{"experts_per_token": 6, "vocab_size": 19601, "lr": 0.00944, "grad_clip": 2.0, "batch_tokens": 32768, "train_tokens": 345600000, "dataset": "wikipedia_en"}
Below are experts of layer 6 (counted from 0) of a mixture-of-experts language model. Rows are named router (the router's row for the expert), up (a neuron's input weights, with its number), down (a neuron's output weights, with its number) and show model dimensions 0-47. Each number is 128 + 32 x the weight over its row's rms, rounded and kept within 0 to 255.
After each expert's rows: a language model's description of what the expert responds to; "mostly gets" lists some tokens that are sent to it at least half of the time. This comes from a sample of Wikipedia text that the model never trained on.

# expert 17
router [ 94 134 138 129  93 133  99  97 144 136 125  85 180  78 105 156 126 119 108  78 129 111  88  71  81 133  79 133  85 139 119 152 168 110  82 123 119  75 120 101 133 109 134 100 153 147 140 123]
up0 [105 155 155 173 134 142 130  88 160  84 156  62 140 110 129 142 100  94 152 106 220 112  97 122  74 168  25 103  88 111 110 120 134 139  97 156 122 154 150 101 150  91 123  90 146 184  91 134]
down0 [192 132 120 128 182 146 117 116 168 152 107 164  99 125 141 118  66 155  97 145 131 112 121 104 153 144  78 148 139 160 121 162 116 166 184  60 147 147 141  79 138 168  86  66 150 102 173  89]
up1 [139 130 144 148 145 181 139 110 169  90  89 100 149  95 123 117 125 160 135  83 107  96 125 165 118 130  87 120 213 129 156 101 137 113 146 133  99 176 160 155 126 103  86 128 208 124 107  91]
down1 [139 156 151  87  79 127 151 110 161 120 139 151 180 178 154 193 114 180  95 160 132 154 122  90 112 127 122 181 177 150 122 133 105 163 177 126 169 143 152 109  78 159 106  76  84 141 125 161]
up2 [150 133  46 126 140 141 137 157  46 100 122 179 126 133 147 147  87 109 144 138 114  73 170 121 116  70 134  70 147 114 163 141 134  26 171 106 122 125 209 149 170 138 121 133 162 138 164 109]
down2 [ 71  97 142 126  78 169  82 121 142 117 131 111 144  95  70 149  96 137 139 174  83 159  81 158 140 169 161 112  89 131 110  83 140 186 131 108  90 125 172 166 124 107 162 142 153  90 187 108]
up3 [ 78 150 114 149  76  54 112 134 191 135 136 115 196 108 111 121 144 117 134 167 127 132 144 200 130 138 140 161 146 190 143 116 134 149  86 124 131 166 152 128 131 176  99 130 142 159 182  85]
down3 [113 107 109 102 150  65 120  93  75 132 128 121 109 125 110 128 152 139 153 124  96 172 137 184 143 123 173 127  97 100 119 107 154 124 108 152 150 102 131 163 142 140 173 126 111 170 111 102]
It responds to: Verbs and function words in plot or biography narration about people, e.g. had, said, could, taking charge, because, whom.
mostly gets: " had", " what", " he was", ", he was", " death", " said"

# expert 55
router [130 144 131 111  89 131 125 144 157 162  92  72  93  79  56 175 138  67 143 142 113  83 122 112 133 101 148  87 101 182 175 138 146 157 125 148 138  90 104  92 113 120 148 112 193 134 159  72]
up0 [165  75 119 110 110 139 125 132 173 195 102 131  86 104 163 145 133 115 117 166 177  86 153 150 119 150 121 107  91 176 131 141 106 124 127 136 102 128 144 109 136 100 169 171 161 144 183 122]
down0 [ 88 132 118 132  89 107 186 166 116 134 147  95 141 144 147 110 102 106 193  81 130 122 139  95  91 195 146 119 109 163 171 167 140  91 140 143 146 144 103  98 202 134 195 144  91 127 140 221]
up1 [128 174 180 161 138  92 104 169 135 148 116 139 165 139  57 111 159 157 134  89 181  91 168 116  57 147 189 121 135 182 179 114 160 104 121 170  95 142 114 155 122  50 134 145 150 131 147  97]
down1 [177 103  94 136 101 144  83 104 115 138  84  98 107 146 137 115 127 139 175 118 182  45 133 142 149 105  89 126 143 128 152  94 113 138 121 121 122 126  76 157 139 105 122  92 151 125 100 187]
up2 [115  82 160 136 116 124  66  62  96 123  91  86 125 101 146  94 150  93 125 112  64 110 143 141 160 124 126  88  91 117 108 138  90 140 145 156 140  94 180 129 123 118 111 125 149 169 127 119]
down2 [188 148  83  99 167  95 185  78  97  87  60 133  79 121 138 102 134 144 107 156 126 153 100 162 141 131 128 124  94 100 116 143 124 144 161 112 112 158 123 184 110 135 114 137 104 205 118 191]
up3 [ 77 178 117 170 155  77 120  89 108 132 111 195 127  68 134 109 139 161 137 135 146  96 152 111 114 114 138 107 125 170 109 144 150 148 144 132 125 116 134 160 162 121 120 133 118 129 186 129]
down3 [ 87 186 121 149 183 128  91 194 100 162 178 149  73 185 140 139 154 126 162 202 146 162  83  47 165 125 154 118  41  66  99 137 103 195 153  69 108 151 132 123 137 177 141 184  95 141 117  98]
It responds to: The words "later", "early" and "late" in narratives, plus surname pieces after first names (Elvis Pres-ley, Mike Hor-acek, Sophie Harrison).
mostly gets: " later", " Royal", " early", "- John", " late", " Pan"

# expert 56
router [139 152 146 156 110 156 110 108 131 141 138 141 153  57  84 152 115 100  88  98 116 129 121  98 100 153 146 149  93 150 146 109 185 119  88 133 127  73 155 106  90  32 152 185 158 145 205  89]
up0 [168 150 101 112  94 164 203 146  70 182 128 127 145  93 106 149 131 171 110 118 124  92  97 132 128 160 107 136 148 109 161 116 125 128 135 124 112 189 132 154 189  78 140 112 112 171 141  92]
down0 [144  70 110 111 100 133 130 192 142 160 122  81  90 134 123 101 189 141 138 157 116 108 152 126 160 118 128  63  82 138 144 176 156 156 154  81 137 103 106 141 159 170  67 163 133 144 119 141]
up1 [ 39 105 137 135  50 125 123 197  78  88 142 177 100 117 125  99  97 187 139 174 148 207 144 134 140 146 125 130 130 106 143 122 139 101  77  95 167  62 135 176 153  87 167 123  98 143 114 134]
down1 [147 102 156 109 108  85 129 115 155 162 123  98 114 148 156 115 150 118 190 106 115 157 102 151 164 166 132 174 118  99 124 192 168  83  95 119 109 158 133 201 132  82 158 183 171 129 134 120]
up2 [101 100 146 121 118 179  96 102 142 110 127 130 126 113  47 145 133  98 139 118 141 102 131  95  94 132 162 137  95 114 144 112 204 126  23 173 138 149 162 166  43 132  92 136 130 110 171 107]
down2 [146 169 133 192 166 139 139  69  99 115  75 165 140  91 125 116 152 124 130  89 120 125 139 137 112 128 128 155 156  93 118 155 158 142  98 103 117 135 158 127 120 148 102  60 149 104 137 117]
up3 [104 130 176  78  75 174 128 107 143 136 119 136 135 111  71 129 150 139  93  82 169 118 154  90 109 115 133  67  67 121 107 102  91 147 141 138  90 171 167 135 136 131 184 156  77 114 145 115]
down3 [130 171 109  99 240 187 161 101 113 105 185 131 144  92 110 104 113 176 152 129 172 121 108 165 164 103 132 128 148 135 123 102 163 131 130 119 112 100 197 158 116  81 156 131  94 131 125 168]
It responds to: Accented letters and syllables inside Spanish, Portuguese and similar names, such as á in Suárez, Cuauhtémoc, Juan, Menéndez, ñ, ç.
mostly gets: " Mor", "ñ", "ín", " Brazil", "í", " Juan"

# expert 6
router [146 155  82  89 130 142 133  99 122 144 113 105 156  83  98 152 112 105 114 100 132 130  66  85  64 154 110 130  66 102 113 176 117 145 108 130 200  77 142  53 140 140 135 121 166 104 139 110]
up0 [106 127  91  89 147 130 110  86 171 151 119 106 117 120 165 121  93 123 120  81  98  56 135 100 145  88 109 115 155 107 153  98 103 178 155 193 179  63 110 160 135 162 152  87 135 181 186 160]
down0 [152 165 135 156 199  66  74 156  98 150  81 163  99 175 134 133 154 130 114 134 146 137 100  69 125 128 137 105 129 115  90 123 156 135 193 176 137 119 145 152 146 128 106  89 191  99 167 155]
up1 [ 94  83 110 175  61  95 118  71  75 128 117 124 127  86  90 154 101 115 101 119 113 114 121  99 118 143  74  98  84  98 108 180  66 142  98  94 102 163 171  94 135 121 105 135 153 120 161 162]
down1 [173  92  70 144 111 149 163  92 135 156  73 171 173 117 151  93  93 146 123 122 120 119 147 125 158 137 135  68 197 112  98  72 155 150 119 141 106 158  74 134 107 139 128 150 141 190 126 127]
up2 [117  44 204 127 132  92 144 147 155 159 116 100 159  93 134  63  97  90  73 130 152  80 120  83 113  90 143  98 105  99 130 103 101 185 106 132 114 105 152  86 185 108 167 170 115  89 117 118]
down2 [122  89  79 135 203 159 157 179  53  96 147  90 109 128 139 127 161  96 160  94  95 114 114 146  95 164 155 186 109 121  77 151  75 144 167  77 122 125 107 148  96 104 140 123  48  63  84 146]
up3 [120 136 123  92 143 186  95 157 148 141 160 113  91 146 157 190 143 157 110 103 129 151 112 116 121 141 124 131 131  93 122 152  88  39 139 138 151  94 149  81 116 135 113 143 105 140 128 105]
down3 [162 146 105  99  96 138 118 136 153 132 149 123 125 115 118 149 107 146 130 118 131 133 193 124 127  83 140 141 182 125 133 150 110 120 107  95 100 179 170 158  63 172  48  79 171 135  74 149]
It responds to: Word pieces inside personal and place names after an initial capital (W-ang, Hong Kong, York), plus digits and pipes in tables.
mostly gets: "ong Kong", " York", " Will", " Wood", " Hart", " Burn"

# expert 11
router [114 164 167 155 121  85 130 153 177  83 132 128 149 105 129 133 173 139 137 113 155  78 121  96 118 149 158  88 139 115 171 141  99 117  80 160 159 110 118 123  95 104 153 133 141 137 163  87]
up0 [119 136 156 135 120 113 171 113 119  84 146 137 128 138  97  86 127 187 128 130 123 141  78 117  82 137 114 130 154 207 138 140 124 116  85 146 200 160 146 112 161 192  46 185 164 109 184 114]
down0 [147 152 130 159 129 139 180 113 126  77 121 112 143  83 118 156 121 147 160 143  75 124 167 175  90 208 124 156 113 127 134  94 146 122 124 132 145 149 136 110 190 156 152 144  84 104 110 113]
up1 [154 146 152  72 109 145 140 192 125 101 121 156 126 122 170 172 110 109 199  77 124 107 141 186  96  97 161  74 136 135 143 132 143 182 152  88 142 148 154 125 148 154 119  94 140  89 148 136]
down1 [130 140 128 119  83 166 136 131 120 148 107 182 167 103  83  96 111 123 177 156 115 128 125 132 163 108 123 163  82 148 136 155 180 163 178  83 114 113 114 152  85 174 129  72  82 134 126 133]
up2 [103 115 128 136 140 163 116 195 180 127  79 137 143 137 101 168 155 136 106 130 184 124  97  88 111 157 146  45 143 117 127 205  72 147 149 144 159 133 109 127 118  92 130 142 105 181 141 178]
down2 [167 142 193  88 136 132  98 109 157 110 155 116 122 168 185  96 195 112 131 206 144 101 146 104 130 104 155 121 133 153 155 125  95 154  29 143 142 101 123 132 116 125  60 154 135  82 131  61]
up3 [ 85 121 155 152 167 159 208 105 163 164 128 114 102 110  62  74 150 126 125 164 131  72 125 117 141 183  86 152 122 145 183 101  88 142 132 175 112 130 123  94 138 154 120 103 184 209 186 141]
down3 [ 90 102 172 105  84 142 201 117  93 162 133 155 140 130 172 114 136 164 111 118 131 137 142 112  61 179 160 130  96 114 139 144 109 163  98 116 124  57 158 109 153 120 127 139  40 126  79 142]
It responds to: Tokens in species articles and semicolon lists: Latin genus/species pieces, "(born", "Species of", "in the family", anatomical terms after semicolons.
mostly gets: " (born ", "- Born:", "Species of", "idae.", " in the family", "- Website:"

# expert 47
router [123 158 180 133 111 130  61 143 115 157 163  89 132  45  95 164 169 102 139 106 163  98  53 134 105 166 163 114  74 132 185 172 141 100 112 124 169  81 100 105 123  91 197 147 122 159 148 124]
up0 [133 121 104 165 110 109  42 107 125 114 105  99 147 115 111 127 110 142 106 105 160 158 146 146  67 141  89 151  98 115 138 149 115 100 105 154 123 101 114  90  70 110 238 185 186  68 119 175]
down0 [140  80 150 114 127 118 132  85 170  63 116 147 169 186 142 122 173 120  89 132  80 123 153  98 140 163 140 140 158 114 118 116  86 200 121 141  93 154  98 113 163 121 115 118 129 115 160 167]
up1 [ 98  90 135 128 123  95 106 115 121 173  93 120  87  68 136 124 128 130 106 177 156 124 127 133 147 159  77 112  99 108 148 141  91 100  94 137 146  87 188 164  78 124 120 100 137 140 169 192]
down1 [172  69 101 149 108  87 131 128 148 157  83 142 115 166 101 171 126 174 143  92 131 123 131 155 159 141 114 222 143 101 152  99  63 157 122  85 113  89 147 134 178 143  98 149 130  82 103 106]
up2 [112 156  89 142  97 109  73  49 142 144 149 100  94 103  77 141 174 172 121 115  93 165  97 136 107 134 181  95 142 169 152 129 130 126 164 136  77 110 135 155 122 120  61 153  99 145 141 135]
down2 [126 163 163 137 123 110 130 129 100  76 113 145 136 155 161 182 136 194 108 145 103 162 159 123 165 215 109 106 190 110 154 165 142 164 161 121 114 120 181 126  62  83 124 139  43 137 121 133]
up3 [ 96 128 112 127  75 153 138 124 130 133  82 147 174 144 137  99 101 112  91 114 152 127 107 125 178 185 137 125 159 146 109 116 124 139  81  76 166 130 132  96  62  84 148 130 119 167 148 158]
down3 [128  89 141 155 109 131 166 137 115 113  95 108 109  89 176 138 157 136  95  94  78 140 131 139 138 125  97 151 127  98 130  81 145 147 145 194  83  87 164 132  89 113 159 117 155 110 171 111]
It responds to: Single capital letters and acronyms in call signs and codes (KOKE, RAAF, PLAAF), coordinate digits, and military terms like Army, Air Force.
mostly gets: "°W", " JP", " Army", "L |", " | MF", "°E"

# expert 44
router [100 176 118 110  96 141 109 133 105  89 143 119 150  93  94 171 156 115 101 123 103 119 107 104  63 171  88 130  68 134 144 122 147 145 123 153 138  81 142 110 123 128 201  97 176 106 113  91]
up0 [106 123 136 160 136 111 124  88 144 135 136 124 176 125  75 108 214 145 152 137  73 109 126 178 169 218 112 117 116 151 185 168  96 123 130 123 150 118  76 111 164 157 196 120 100 150 135 113]
down0 [139 175 119 158 118 118 106 138 157 135 151  95  70 168 178 126 108 184  79 138  83  91 204 144 113 149 178 115 141 191 125 167  89 160  77 112 121  91 108 142 138 133 153  77  95 140 112 196]
up1 [ 87 119 130 155 119 172 170 136  97  87 133 144 118  74 180 130 129 149 100 184  93 162 121 112 100 157 141 203 191 147 181  85 184 121 160 172 144 162 149 187 146 145  80 159 128 146 198  80]
down1 [161  96 175 120 149 221  97 118 157 106 115  68  95 182  79 162 139 110 124 161 120 140 109 182 127 144 114 146 132 105  79 101 238 125 130 115 159  71 126 132 137  90 112 143 190 103 130 162]
up2 [147  63 193 148  66 140 144 145 153  41 100 150 157  99 141 179 136 135 116  97 117 157 159  95 136 147 128 123 108 124 145 158 123  99 179  81 174 138 162 138  69 128 141 138 122  98 147 121]
down2 [131 150 132  78 123 132 115 203 143 181 167 156 106  98 120 167 163 105 152 149 142 111 118 120 140 149 101 141 201  75 128 129  85 100 192  93 114 133 152 125 118 155 103 146 148 118 145 148]
up3 [137  53  93 100  70 140  66 139 126  91 102 163 161 117 118 100  82 168 131 142 186 190 124 142  97 165  82 134 107 141 131 119  86 119 102  83 126 119 164 144 143 202 134  92 128  64 113 178]
down3 [121 152 186 156 116 112 101 154  75 144 145 102  82 101 181 103  85 118 146 132  84 105  77 113 121  54  83 136 127 155 145  50 189 149 146 132 129 116  95 104 128 192 145 119 121 113 144 175]
It responds to: Openings of list items and names in politician bios and disambiguation lists: dashes, U., S., initials, digits, and line-initial letters.
mostly gets: " U.", "- B", "- C", " | DF", "- Ch", " | MF"

# expert 54
router [ 99 150 121 137 159 149 152 130 153 105 168 105 124  84  83 161 160 113 100 103 101 117 108  92 109 168 114 122  45  99 126 130 132  69 105 207 159 112 149 144  93 106 157 118 158 111 164  45]
up0 [104 109 128 111 110 164 112  85 161 113 145  99  97 160 120 135  78  86 123  70  86  79 140  93 111  93 147 156 104 124  80 129 104 136 154 164 164  89  92 100 130 107 138 155  18  62 164  98]
down0 [ 96 118 141 123  82 188 122 112 135  56 162 146  96 172 120  89 158 145  83  70 164 103 122 103 104 136 124 165 121 104 164 110 122 103 110 110  90 160 121  81 128 159  98 136 107  63 138 129]
up1 [100 155 172  80 101 126 126 183 101 100 136 103 154 105 132 162 114 157 109 100 202  83 104  98 121 203 167 118  90 111 148 152 160  78 107 100 162 122  73 183 122 142  99 114 112 161 132 171]
down1 [165 111  94 230 134 131 112 133 101 103 127 105 187 121  86 153  94  99 140 155  70 119 126 151 105 115 149 131 107 128 159 150 124  92 115 120 136 109 165 120 110 118  74 103 180 160 194 132]
up2 [ 94 192 177 120 110  76 123 185 148 120 166 119 126 106 122 108 155 109 118 115  95  96 106 140  80 155 110  59  57  72 105 127 128 115 110 137  81 126  54 116 124 102 151 141  83 110 181 129]
down2 [132 117 121 128 103  79 123 159 152  76 176 145 146 126  96 188 118 152  72 154 177  80 156 149 172 104 139 103 142  90  71 145 155 143 137 133  96  99 133  79 111 123 159 154 103 133 120  95]
up3 [120 133 142  60 115 132 151 126 162  75 145 133  72 140  54 206 153 159 138 142 160  51 108 104 133 152 153 103  92 151 145 140 178 118  91 144  91 145 161  76  76  90 114 153 187 130  91 136]
down3 [ 98 159  72 184 170 106 133 103 136 188  95 130 108 134 196 115 158 146  89 109  82 116 145 174 147  77 129 146 121 156 152  75 153 140 126 166 104  95 122 101 106 142 125 164  77 159 197 186]
It responds to: Male first names and title words before a surname, such as John, George, William, Baron, plus abbreviations like U.S., ex.
mostly gets: " George", " John", " U.", " James", " ex", " William"

# expert 42
router [ 75 161 162 158 124 182  96 102 123 106 127  95 168  80  48 153 159  92 136 100 127  48  98 119 104 154 133 117 105 109 152 108 141 143  53 162 151  78 148 107 102  67 162 120 173 135 164 137]
up0 [150 126  98  63 153 158 174 116 142 118 122 158 157 109  63 180 163 118 116 125  89  92 191  62 119  86 123 114 157 130 151 110 187 141  93 100 153 161 110 117 131  74 120 101  83  89 124 152]
down0 [166 170 161 164 135 189 177 114 105 150  52 189 138 107 106 133 102 148  96 188  88 116 146  84 102 150 113 160 127 170  74  92  88 121 125 108 169 112 127 105  79 116  76 125 137 129 174 153]
up1 [141 132 111  98  90 112 118  88 150 126 146 158 147  96  98 107 182 153 116 131 116 117 134 137 132 143  95 141 107 158 159 134 128 127 136 101 126  97 123  83  90 100 110 141 143 102 111  91]
down1 [101 164 116 106 181 126  99 144 111 128  93 140 116 157 162 147  73 151 146 116  74 109 147 152  93 173  95 114 167 127 191 112 137  91 104 129 142 120  98 181 158 105  84 168 140 157  91 156]
up2 [139 141  74 131 120 108 157  90 147 102  79 162  77 138 132 170 110 118 131 148  97  78 113 113 128  85 178  80 141 161 152  91  77  67 137 173 144 124 183  47 125 152  95 132 184 125 146 185]
down2 [119  94 200 124 146 108 137 103 149 110 181 117 123 116 113 135 117 132 130 148 109 136 141 121  92 153 137 147 141 135  94 152 153 122 158 108 123 119 120 142 167 112 134 109 177 157 138 141]
up3 [ 97 110 164 110 153 196 180 113 136 126  87 139 107  84 107 126 174  94 182 159 127  82 137 151  92  77 169 139 105 156 169 145 134 171 105  94 144 140 119 107 156 111  99 124  78 136 140 102]
down3 [133 124 187  74 129  89 149 129  83 142 116 145  90 112  96 131 131  92 126 134 116  89 115 111 146  97 103 152 164 138 172 117  83 110 113 158  68 160 131 106 204 192 119  83 124 154  88  93]
It responds to: Pieces of team, league and agency names after a city or league word, such as Seattle Sounders, Championship, Premier League, Department of.
mostly gets: " Championship", " Railway", " Cup", " ·", " general", " Premier League"

# expert 33
router [115 164 154 151 145 144 151 142 160 150 103  77 165  93  97 177 170  68  74 118 110  97 118  56 110 118 166 171  93 146 130 176 134 134  94 161 180 141 140  85 107 102 174 142 139 100 139  96]
up0 [153  99 142 172  85  92 171 111 138 149 153 126  44 132 110 126 129  92 184 113 119 189  83  79  78  83 145 102  97 142 117  99 170 154  67  93 131  75 183 120 141 158 173 129 114  92 151 121]
down0 [ 98  91 153 174  67 165 122 206 107 135 158 115 172  97 196 105 118 173 102 146 106 142 119 133 110 125  83  69 188 168  84  22 126 175 142  96 159 190  66  95  84 105 128 122 113  81  94 126]
up1 [149 111  97 139 114  80 193 138 142 153 160 143 112 158 127 108 133  56 135  89 121 157 104 138 123 150 149 118 165 119 148 105 155 122 153  87 115 181 169 152  74 154 122 193 122 141 151  66]
down1 [171 160 112  88 135 107 112  74 151 125 123 161 112 115 110 124 166 123 162  97  69 220 131 103 131 124 171 126  60 127 147  78 111 138 132 121 143 134  77 163 144 120 200 118 112 155  90 145]
up2 [191 126 190 171 144 141 143 142 126 133 140 146  99 164  71 137 127 126 105 141 146 111 140 134 119 148  95 162 143 131  85 146 180 101 160 150 133 109 106 119 155 106 158 163 166  36 123 117]
down2 [132  86  92 182 114 148  98 126 137 121 123 127 124 131 168 211 160 126 133 139 154 121  82  72 104 131 113 182 154 113 117  81 143 119 131 109 151 154 171 145 143 185 108 140 143  79  72 120]
up3 [121  83 114  86 180 155 163  90  97 135 113 161 199 133 108 147 149 102 124 108 123 122 158 182 108 186 126 139 140 112 143  93 149 134 146 117 181 153 100 135 109  84 152 132  84 118 127 118]
down3 [194 156 154 212 154 166 147  95 125 126 118 139 103 140 125 160 132 108 165  72 130 121 153 131 102  99 174 115 107 141  93  69 140 171 140 119  99 154 149 142 132 151 102  77 167 163 142 160]
It responds to: Pipe separators and cell starts in tables and infoboxes, often after a closing parenthesis, such as ") |", "| A", "| The".
mostly gets: "°N ", " | A", " | V", " | The", "% |", "|  |"

# expert 38
router [101 139  94 126 159 159 171 117  86 135 114 122 144  83 129 139  97 125 115  41  68  97 119 104 101 142 147 169  61 112 116 146 135 105 130 136 134  92 149  82  53 110 142 103 150 112 167 140]
up0 [129 158 148 119  97 118 138 164  94 107 102 111 101 119 140 119 143 122 139 124 127 126  90 111 158 100 114 149 173  76 160 111  72 128  99 156 175 101 157 192 105 166 211 122 123 159 108 171]
down0 [100 129  92 167 155 148 164  80  77 135  93 127 154  95  79 148 160  98  81 173 137 108 119 125 163 112 129 157 109 168 135 170 104 109 101 149 151 165 109 121 137  95 213 182 124  87 126 106]
up1 [ 77  92  65 131 128 119 184 171 144  89 103 170 140 115 153 160 131 145 179 130 166 132 150 116  90 146 105 105 125 125 153 152 155 169 192 183 166 125 117 170  93 183  86 140 147 152 166 127]
down1 [151  97 158 121 121 109 137 153 124 206 128 128  73 140 158 136 156 147 153  93 101 120 152  88 100 125 100 134 106 140 150 144 117  72 172  84 122  55 176 145 154 161 102 111 154 192 122 115]
up2 [119  75  97 136 135 216 212 113 123 172 115 147  88 129  87 115 146 163 115 125 122 136 116  99  86 128 164 121 141 129 100 131 110 144 145 153  85  77 187 149  99 144 111 115 123 204 106  93]
down2 [165 145 144 167 141 139 167 138 168 131 110  66 103 163 153  73 148 186  77 156 142  77 171 130 127 137 147 107  80 100  93 193 134 126 112 140 139 122 105 142 133  92 155  97  97 142 102 153]
up3 [125 119 109 103 188 149 165 158 204 113 167 121 117 134  84 136 131  92 166 104 109 121 179 136  71 118 190 176  76 155 143 157 141 125 121 168  68 157 120 135 159 120 151 116 183 122 114  89]
down3 [ 66  37 135 128 188 149 119 194 170 145 144 114  75  93 124 134 117 144 114 134 138 172 133 133 154 148 114 181  79  93 129  75 116  98 111 141 148 132 159  94  85 101 133  96 123 190  91 118]
It responds to: Word pieces right after a capital initial in proper names and brands, such as V-ood-oo, N-ug-ent, N-ok-ia, plus year digits like 2-005.
mostly gets: " Mad", " Ram", " McC", " Mc", " Grand", " His"

# expert 7
router [118 144 165 123  95 138 160 109 148 111 184 122 149  92 110 140 130  95 159  36 139  98  90 159  79 135 105 100 103 132 132 170 145 114 137 126 110 108 104  73 138 104 127 116 178 143 129  98]
up0 [ 77  84 197 155 106 134  81 133 135 128 132 136 104 120  90 140 150 132 138 150 172  82 170 134 161 102 156  69 122 184 172 140 162 153 145 105 164 209 110 173 107 129  97 125 114 121 117 142]
down0 [142 125 130 128 144 142 123 161  81  89 153 106  82 159 113 119 161 113 124 135 138 112 126 110 147 126 115 136 105 122 179  79  42 160 112 123 120 161  99 155  92 162 140 158  74 155  98 100]
up1 [121 140 120 116 105  95 107  85 113 139 177 106 116 101 134 164 146 110 137 122  82 157 155 105 189 120 105  94  74 121  98 157 185 137  98 151 154 140 132 154 113 117 170 117 164 126 134 180]
down1 [130 163 143  92 241  89 147 148 121  64 107 139 104 100  92 124 112 109 141 171 111 212  83 181 117 176 168  71  92 145  66 132 117 138 196 145 126 161 123 141 155 111  89  32 146 134 139 145]
up2 [170  83 126 178 133 128 168 109 147 126 150 189 135 107 172 142 135 110  96 156 105 145 126 156  90 177 104 107 172 116 151 130 106 107  84 124 111  87 164  51 143 152 139 125 144 163 142 162]
down2 [ 81 130 172 177 156 185 123 108  88 135 130 166 112  78 160 141 131 156 174 187  56 130  89 159 124 122 137 114 119  55 107 129  87 116  88 113 111 122 215 113 179 102 146 108 157 136 137  82]
up3 [ 92 173 168 104 121 148 151 157 186 141  70 148 101 115 126 194 131 141  77  82 122 115  90 135 147 120  87  46  73 121 119 147 137 128 129  81 172  69 111  47 175 126 163 133 111 141 154 154]
down3 [141 175 156 136 158  98 212 142 144 163 171  96  91 138 120 124 143 119 162 144 109 115  78 135 174 158  62 117 114 155 136 167 147 127 136 129 170 121  99 101  95 154 146 147 133 201 121 130]
It responds to: Pieces after direction words or inside hyphenated compounds (east-northeast, day-to-day, southpaw), plus single letters starting list or table entries.
mostly gets: " sp", "| L", "- L", "cl", "==M", "-p"

# expert 26
router [108 142 131  55  82 170 173 140 175  87 128  97 179  77  97 167 124 125 118  82 156 120  97 109  90 179 156 113 157 119 128 136 139 123  96 153 101  87 199  86  70 125 151 122 134 127 157 104]
up0 [106 115 134 132 129 125 168 153 170 184  73  73 115 170 128 141 113 122  81 115 126 153 127 180 113 104 129 118 132 163 138 111  99 127 116  93  69  86 159 106 169 121 133 142 147 129  67 121]
down0 [124  95 113 141 197 127  90 227 115  99 105 131  90 105 133 102  64 117 110 120 119 145  92 132 163 118  96 125 181 148 153 128 166 124 115  96 161 126 103 134 132 159 114 167 175  92 113 119]
up1 [163 117 193 164 114 119 135  86 111 157 174  67 156 136 156 121 142  89 135 171 126 157 125 105 109 130 106 126  94  62  66  56 107 186 142 122 155 138 109 129  90  81  93 106 152 188 173 119]
down1 [169  86 182  55 147 135 176 123  95 168 133 129 171 129 170 120 119 107  64 176 130 144 154  96 129 169  32  98  70 143  80 120 128 219 177 173 171 117 187 114 101 141 105 128 110  77  95 120]
up2 [108 131 150  71 161 108  84  99 189 127 139 170 136 133  63 115 152  93 123  78 129 136  99 127 116 158 142 106 102 129 101 103 170 115 170 176 147 109 118 135 137 116 172 167 147  70 143  74]
down2 [194 159 162 112 197 194 136 121 125 116 199 135 120 123 109 168 124 183 104 158  81  99 109 121 129 155 143  98 151 134 131 115 164 107  99 165 126 142  88 149 122 115 127 118 129 116 141 146]
up3 [170  96 121  68 122 126 166 126 107 110 141 112 126 121 138 162 141  98 125 132  75 135 131 114  70 179 145 133  60 144  69 124 160 188  94 103 164 122 101  92 139 105 135 117 120 127 127 144]
down3 [122 111 157 122  96 107 104 147 115 140 118 166 136 129  88 127  70  99  64 183 143  42 136 173 106 137  89 215 127 140 102  87  61 126  97 130 124 123  63 128 119  93 122 127 122 128 147 157]
It responds to: Past participles after was/is/were, often followed by by, such as bounded, found, released, built, sworn, purchased, held.
mostly gets: " found", " Bl", " released", "n", " named", " set"

# expert 19
router [146  70 139  97  54 165  85  90 128 119 114 143 160  79  74 136  76 117 126  81 142  92  84  85 126  96 110  82  91  99  94 122 123 122 137 117 130  95 134  70 136 111 158 139 130 103 150 141]
up0 [164  77 147 123 146 133 150 114 173  81 136 141 119 142 172 133 128 135 133 170 152 144  82 104 123 121 146  93 114 131 155 158 153 106 110 145 138 133 126  86  77 140 145 162 130 142 148 163]
down0 [162 163 141 153 186 132 125 127 147  72  82 152 146 142  79 153 141 155 147 143 146 135 144 156 153  87 118 124 157 148  47 142 111 102 119 148  96 103 104 156 147  93 137 107 209   9  86 139]
up1 [ 88  57 146  81  35 130 181 134 148  71 113 173 171 120  84 151 140 139 117 145 154  84 146 113 129  92 139  98 161 161 112 119 142 156 127 165  95 150 160 124  74  74  69 116 142  99 136 182]
down1 [ 89 150  78 118 113 170 168 189 104  94 148 106 123 159 172 112 139 127 118 154  93  79  78 100  89  94 170 127 126 136 124 123 162  89 161 118 153 184  79 110 162  94 147 109 108 129  87 135]
up2 [ 48  84 107  86 139 181 116  89 133 161  68 209 106 125 127 118 115 115 166 118 127 161 134 142 125 113 139 108 162 127 144 153 137 131 156 142 117 128 121 127 107 198 120 106 112  81 142  85]
down2 [151 117 117 131 171 148 141 152 151 159  87 126 119 141 162 141 189 159  73 133 168 141  69 124 154  97 160 136 149 118 122 159  70 138 132 148 101 154 224 148  83 143 134 107 124 135 121 141]
up3 [159  79 161 151 137 135 122 125 137 114 120 119 106 179 158 132 156 168 117 111 172 141 173 132  85  85 159 154 123 100 102 137 148 115 141 165  96 144 205 108 154 107 107 101 127  71 127  59]
down3 [ 87 102 157 188 105 109  97 158 136  75 113 119 107 159 125 125 149 163 196 112 193 143 116 147 112 149 227  99 128 111 142 115 151  55 157 136 115 195 141 160 151 157 142 111 114 108 100 153]
It responds to: Inner syllables of long or foreign words and names (Spjelk-av-ik, min-im-ization, Pharmace-ut-icals), often vowel-consonant pieces such as im, av, ov.
mostly gets: "998", " William", " present", " own", " November ", "av"